config = dict(
    n_layer=8,
    n_experts=160,
    d_expert=96,
    activation='swiglu',
    moe_layers=[0, 2, 4, 6],
    router_score='softmax',
    lr_router=0.00157,
    vocab_size=2048,
    norm_eps=1e-05,
    lr=0.00393,
    dataset='wikipedia_en',
)
Below are experts of layer 2 (counted from 0) of a mixture-of-experts language model. Rows are named router (the router's row for the expert) and show model dimensions 0-255. Each number is 500 + 40 x the weight over its row's rms, rounded and kept within 0 to 999. Numbers have three digits each.
After each expert's rows: a language model's description of what the expert responds to. This comes from a sample of Wikipedia text that the model never trained on.

# expert 45
router:558524491481463469526496567531473446489578483456536520476524507564497509463558492540466430570465501468525524472525443470411547543558529483499433544540436443490516540454525443515451508496421534567457539486474481433512527489477483496446533461536431486545443560527483509462539480535510509548491469448500518509538449528429556479535494562483511495497500532517406503473502499572493486409574502489479471491479534489467454450486462452511477457500569493459467497458457555528427539562515512471404489525514447547452535501493527531488479443524482461579500545419539508509427515459583546551477467500522560463504483521570510451538468528561483463484497503567464516441554442524565564534446503523501506448535537568503520539460455478513446566436469437530508477492546496466490553432474481
It responds to: Mixed word pieces. Word pieces followed by a new word, often "ack" in Barack Obama or lack of, and pieces like col, ort, ure.

# expert 19
router:494480509469497512499571443522537483513523405570571474456512515495507459529527473516494498549460440423515511502474564516459534513466501505492496484494430447416497587559539510521499552521481560518452506458488466498570440546474458446495563518531509483498461427554499544436538510480509445476479460546581508513473520470473490473558563457442534502559465556474447498530447554441513452532494508469573532509544472423564551473439509446436561475504473544507528526533523497475576456408565487532499484518472480477487451539468529448486523458511531549445577545438514524496486491482507536457496441447473445506536508528381486553459436466430452502490438508495505506505527507444554473522556468467430459468511492455522531461512478553503477494466588465496461503553502520423514540525500423
It responds to: K, as and at. Mid-word k in foreign names (Ton-k-in, Dris-k-ill), the pieces as/ask in names like L-as, and the words as and at.

# expert 46
router:479526537449478458516481431500433529458483440512538450453569472528425491468581479531467502542507512475505502507499498555518528502419513541430448496587407414482478613605556547550516502509424474486482525431545543473561511537510430528461483525514524518498522499514555527479571526489433527496464552497540418478541498515492448503459502550480442447555557541465536565514488505499460485522463459501466525525546556433530510531497531518468459481487525473463438504500473534528465418467516552550438465530464513434443519508496526518461528472457490493430541524454543565469535512481570455544507519401486484487458480505480508487510459535515439517508472506587533564453564414545500481549491531506495468533525517431522423567506530486474528514453501479528480499473551437537504556507511519
It responds to: Pieces after fl/Fl. Word continuations after a split onset, especially after fl or Fl (flash, flawed, fluvial, floats), also endings like through, mainland.

# expert 14
router:487492515574473500547494556508494556479503470487427572475465528481508517517523531525580530460496533473501544547542470437464528513584535489525485485457504462452482493536557444524532502503545516478426490480565535511474497519528565459476491457473504556472535585510497539548455496459469513565464498486530517562520461563442509546538519509530485577460514481504497436465502469505500545455518438574532525432513521529519509561596510487548468472495468435497540511462439496471444506440556466491508483503440493464444463485510547512411459529466487580539467462445544414530527445450440424486524510477451454442563566496535433501468472512481497534445536490453442555480511527543473536507477505513454581446487463517521427519469532489577441431561572476525507468545436513518429529456589491
It responds to: Proper-noun and heading stems. Capitalised opening stems of names and section headings, such as Mar, Ar, Al, Fran, United, New, plus ograph and Histor in Biography or History.

# expert 30
router:491513562446513512522513571496573513489466524577493560543475509500556461479529475520453495491511552474542442448516487555503469452534528534473460534508509486436596525504537524504479480490465478492589439478557481435582467543544553505472469414530439519449502514544566514477519486541497504442518439491570482505505442501483538498441509444509461464511495470488496472462566501554442483476484464458487548529558467545525581512484540530471583481470481461526507516498433504553470462467515561482439488474502450578502519574538466505586530544542521445504580544509490493475442600515486555493533566518607473479466514453522478500488474542518470492443473521442550494484509490613434458470519510485564434549518563437521465459495535521515536449460479564514539492429476521475510540518435485
It responds to: H and ec pieces. Word-internal h and ec pieces, plus prefixes comm, dep, prof, sec, e.g. Bellingham, Sitzungsberichte, perhaps, architecture, Kazakhstan.

# expert 23
router:468508508453459460516529524538558563531457563579548510502485550453477475569537505507480562489516437554491483489441529525539509507433494527457510466472535460503568559550503529545491522477561467452499401500474482460492497536505519463499437511485463495577476529511489422541544477510523534526479425485521478479502517506478617495445441494502493490578522456576444462608568538474474505568541566549454501563548495510476521449491532543447478527518480451486552504438438535481461464489525456571515490537556521502500533496470537429571471555522468472448533475596517521515472537494527527504497585426493487502464520500482551443474546541502527476571542467456483503551435584505489506494429462521490467501484480481476406468487528515507570538442461517533546464579529476559477491488443513
It responds to: Letters c and p. Single c or p pieces opening or inside words, as in interceptions, especially, case, 1080p, plus raw Cyrillic and Greek byte pieces.

# expert 8
router:442526556458550460498534541511536484440571472478548473535592479499475457467496472569524466537490528524506529468557545514465433511480547551495428544511472522554437629547460512550452479553478489578515555505520471518504489516469467505405453511561511563547488475456542429517473542499466424454468509505390564506469474469566497481483526538548521469539525504568487450452537469445516488474514533519583490499528498558424535475509471474493467530462490515530495575436472438553557432508471490473473499472474484581544496455480527511459518580464506529538499504517487463545537523553503536540491527517536533438500495510459551493501516520462474557481517540483546483468587589539443454442522499533445518522512449536482464499457472503493454531476498448508450473528546497506421539410456553
It responds to: Word-final y with space. Word-ending y plus space in names and nouns, such as my, Army, Jimmy, comedy, plus George, May, January and some table separators.

# expert 49
router:543556450504578509519497461561543447460456486563559441405478484534460522434432500534493434478500482531515464597461553550526487447527455540499488449469461426526534531484509452526534571541509494519548425473561445473490510455481483584514456521495452470467502492512537508425499532514499479558485510529506469507475550502520497493545539526548507581511430535550478508501469519474470460514464517532515450464519513430479498579554517451503487455469571472508486557512542496475483467517502429473515408512454492554453478457512543497505496444538457479495443502470476473443446524436482416503535554468540555497451461449505511495510500505525510541562448457446575528500566532548508543537458511502478429551459454513524543413466412525427485541476530518546590471554521488485550487501479419
It responds to: Capital K starts. Capital K starting station call signs and names (W-K-RB, W-K-AQ, K-eep), plus lead bytes of accented letters like Å and Č.

# expert 24
router:486505559510470475506546508538523545413401495490499467523494462473534519543572449486444518467485500512483538525551495533529451553526471459475542502538438478532508574414389526457472495451450551493525478533457508544480488513474493504491494509512468523558470436536458554585510563521529479470450541542494480527465548543518466449557517535421473501504521462495484494507497552458485485536555468532526525451517450517514475453482518448435534450523528534368533528537569491566451481549455504505478611463524490555473470472471592484468555586495511450517478432459500490546471518500496565498504462485516538495491441523539489396531546422467452506438445497603514528466524457507456434430482497532499556510517542528472510480478470566460531512495440500552474489478517448556472492559497500
It responds to: Em and i pieces. Mid-word pieces em and i inside longer words, e.g. system, emblem, eczema, commemorate, semi-annually, Janeiro, Unión.

# expert 22
router:490488526488550473578491510528453529460533505507509468447461542506476445502513511527536499495440511526511505559492493462518394439449484508535581503466483465526576482526463529492509471440448497495478414459535438554483552588461579467422471514494497519551503515521507519592526565442598552517506489532462442523502504529542551502452520487505511471488492482481587495549492462488567577567456493563447549503472535536464409539497505499481488519527554495471508420513462569506555492521523474502532520471464433517454484498501475515495468573561507505523428459563482509484520516554497471504532573471509458535465456501471398441485429447525625534446553512471503515471504518518494553569488560430548523437476514442514559533570547512452507525481522456508520530500506494554539553486508517
It responds to: Clause subjects and closers. Pronoun subjects and relative pronouns starting a clause (he, she, it, who, which), plus closing parentheses and quotation marks.

# expert 35
router:429537493489433498451622497456501486535502489482490517507534516516483582572518494509447480517466444482474484531534551503402469539501507517483459468481458472471494505469505505595574419483526445521460537558521512456488502540497478547544466460454514442449502494488536475444441538573544439539463491475532490556499473525489534470510511516410477598416475485547489417472521538455463469500467449433543537542491481566459546549566444449510528434515451457487413468486494462476516577453594496484540518605515567470484477512531549488496519434543597552456460511503476480510493480501529481523509492509491509514505491469473433475558510529432523434508483571485433443517427484480550475502545525513489502501438527419511466511504493493583506448522492453487533520501498507465541489473502445
It responds to: Infobox field labels. Field names and starts of fields in infobox-style lists and headings, such as Website, Occupation, Born, Died, Location, See also, List of, was.

# expert 50
router:420563515461542570488498529504525491508522530519455454436512446456511536446478424512469523539491500566513564530491478556563557478486587529476518532529498446541499506565496606520522570510463491535436459486472553444566522508481499512532476494499469527482552478493449536538524582510498460461489499419452536565487514451474462503468445510546473426556496476599469512512499527507441514474490505476501494560521533466498533417493534476473486548515468552562497530506469586497502445529585525447503466530518543609475552501510479512454487475506464485493462526496447523473482470546528567449471517416518560471453460515480540527492464617500457465463536485479517545562554563449548430478465469458484480473551445487494521447499478504514521484482537393519549504520563451491521559509484579
It responds to: ic piece in words. Subword ic and similar (enc, isod, c) inside words like n|ic|kname, F|ic|tional, Mex|ic|o, plus some digits in coordinates and LaTeX.

# expert 54
router:498583486494483553496481580495397462488474529481489494538580452498434500529565486461501528535504470494500499455527520489495506502511496466457550473522547508515455502532459464538470501486537553500491514509469515466497549429522453549503460452485476489421550444431518435440471495502509538495543559533420451534479447478477515454502540517484477504489479493469502535518560521580449473489481487492423456557534448581482565502451510502519466408460436505450476559482502636536478513454479566491497481459483537543513457531452414490522493476517439426494431520496560506491455539491486507539563495458411508557560467497531566450556577405462454480478592423474451516442503494447516543541517478517495504479503488498507494447457549529546455548487470513517578528523523484560450472533537533
It responds to: Ver pieces and table pipes. The piece ver in German and English words (Verfahren, version, converted, Revolver), plus table pipe separators and See also headings.

# expert 3
router:498480444537497523523442565484471498434449441548534510476519473554438511431415524546501517504538462460523567467429494545588488568472502474521480498496533542598482513431480509450427474506569458475527475507477565489538527504427465534542459514509428446528517519456516537496520528573433518532479473485551445565445555493471522472502501541460500419502495558529511409529498524476511465510491484518452525535487413507427550448462548493462483501480459555444451498431514518519553505537496489500511463522520416443547526488460518487558457451454579468570519493464464490541495490427487493490509505437479566424484472474507582498494513509579579568524482449478478482464499414449514522531398531532506466551471495513464516512494433539514526459497499488475436473482510506435490439504503513
It responds to: Word-final vowel endings. Word-final pieces ending in a vowel or "on" after a stem, as in Barcel-on-a, Goy-a, Li-fe, Fran-ce, b-on-es, pr-on-ounced.

# expert 51
router:565452481470440503470451530464535520501514515492485558551508536485451443535506519468487549531497516516488517511542584491493456478462401478460531421527491463458498481520512488428513505523504462439472532523480626520535497487515463511473455534529466500516511448542486569452397479510480558487472478527541452457537486479502455556466431462546531477561538453437488543444492550520464468488469443542444551494480523559410527532488523487543487530532436512449515438466582551529403493485510614564499440539532503514545503421506465495507481587517506516469522553504481522511456521521536509487450468476549473475445468490495546467560434423525448509516541550514517466488524459502496493534493489550624417535512540470472461530505489434516458486482527501551466570496433485491462539527436541
It responds to: Mid-word stem pieces. Middle-of-word stems before suffixes like -tion, -t, -ted: con-di-tion, tran-si-t, Di-rec-tors, le-ase, E-le-phant.

# expert 13
router:443499511540452496446502518497486514448570473527462487374527495524451545534547455516463487515600508451481545465505456518463506477455490518434449477525475536449502480512519491480576499439491448533507554474516528478477411535565463528501462527451469471479558547501572477464487468497501527499430534551509525504445438468509424519511494562413467490478493482465500486439496541485451493510535425448511478540481532562541481526532510442505491514505492453528439461511441471474494485485465479479477577509481532510529482531481523487490509390586582445461438577466430489507492452463541474531559457518478546559447541534432493473530497465454589423474536541500440396553458443483494483493517471547471516460456553405499498509496519529540549436495440494484521473531453483525523417497505524
It responds to: Infobox field labels. Word pieces finishing labels in infobox lines before a colon, especially -ed, as in Batt-ed, Di-ed, Order-ed, Coun-try, Build-er.

# expert 39
router:544516506532458463516469488506464554484485500437541549504433490494460509526509479471506462572483491480539527413463498511522400458477366537473488474542563447429521424450533464498514459534538522522566458492446476584510506532423583603469466489547534501510531477538518458426502524498435465489476496568568546454510551525594487454526536455518471526470546521522489496506544464502464554451568511512534433512533466551496514511503451480544471522502460522545527480494460490479470503549532495490469540407486462464451480561513516477448565563440508552481471528512459525482488553512503462497506489561497540577477513507502536474465515521495443403468524433508570522456505429511453607480496477541506515519512462481492461470436524509515529542537460464423480594554506533447469492504503476
It responds to: Early word fragments. Opening fragments of common words after an article or stem, like bo(at), all(owed), sup(port), des(ire), ow(let).

# expert 27
router:494530497561427521484453542547438484513526521466436438553448466556548490494522475550541447435536429599487505479419497550523487451500510573511496488479498469470543451537512521564542566435511435518512575565461528483518433528521468521527515507491477578495514523464558447487533439500534570546571479461522408532462510450505444488473584525477523497494487532514516491454478496479470461476496439484442526477493457505569437471484540495497500525519460484507454536539452488478466464448413509440508503566451504458501490480559505416524479468533457539468477517521464535492529479524473505476502492487450451493523474475499460577513542476521469402499475485544506511419544562462554471465462553512608459601492561529546485478505518594446459506475426502499521506470509536512457455475567502
It responds to: Opening parentheses. Opening parentheses and brackets, often after foreign-script names, birth years or glosses, plus raw multibyte byte tokens and LaTeX braces.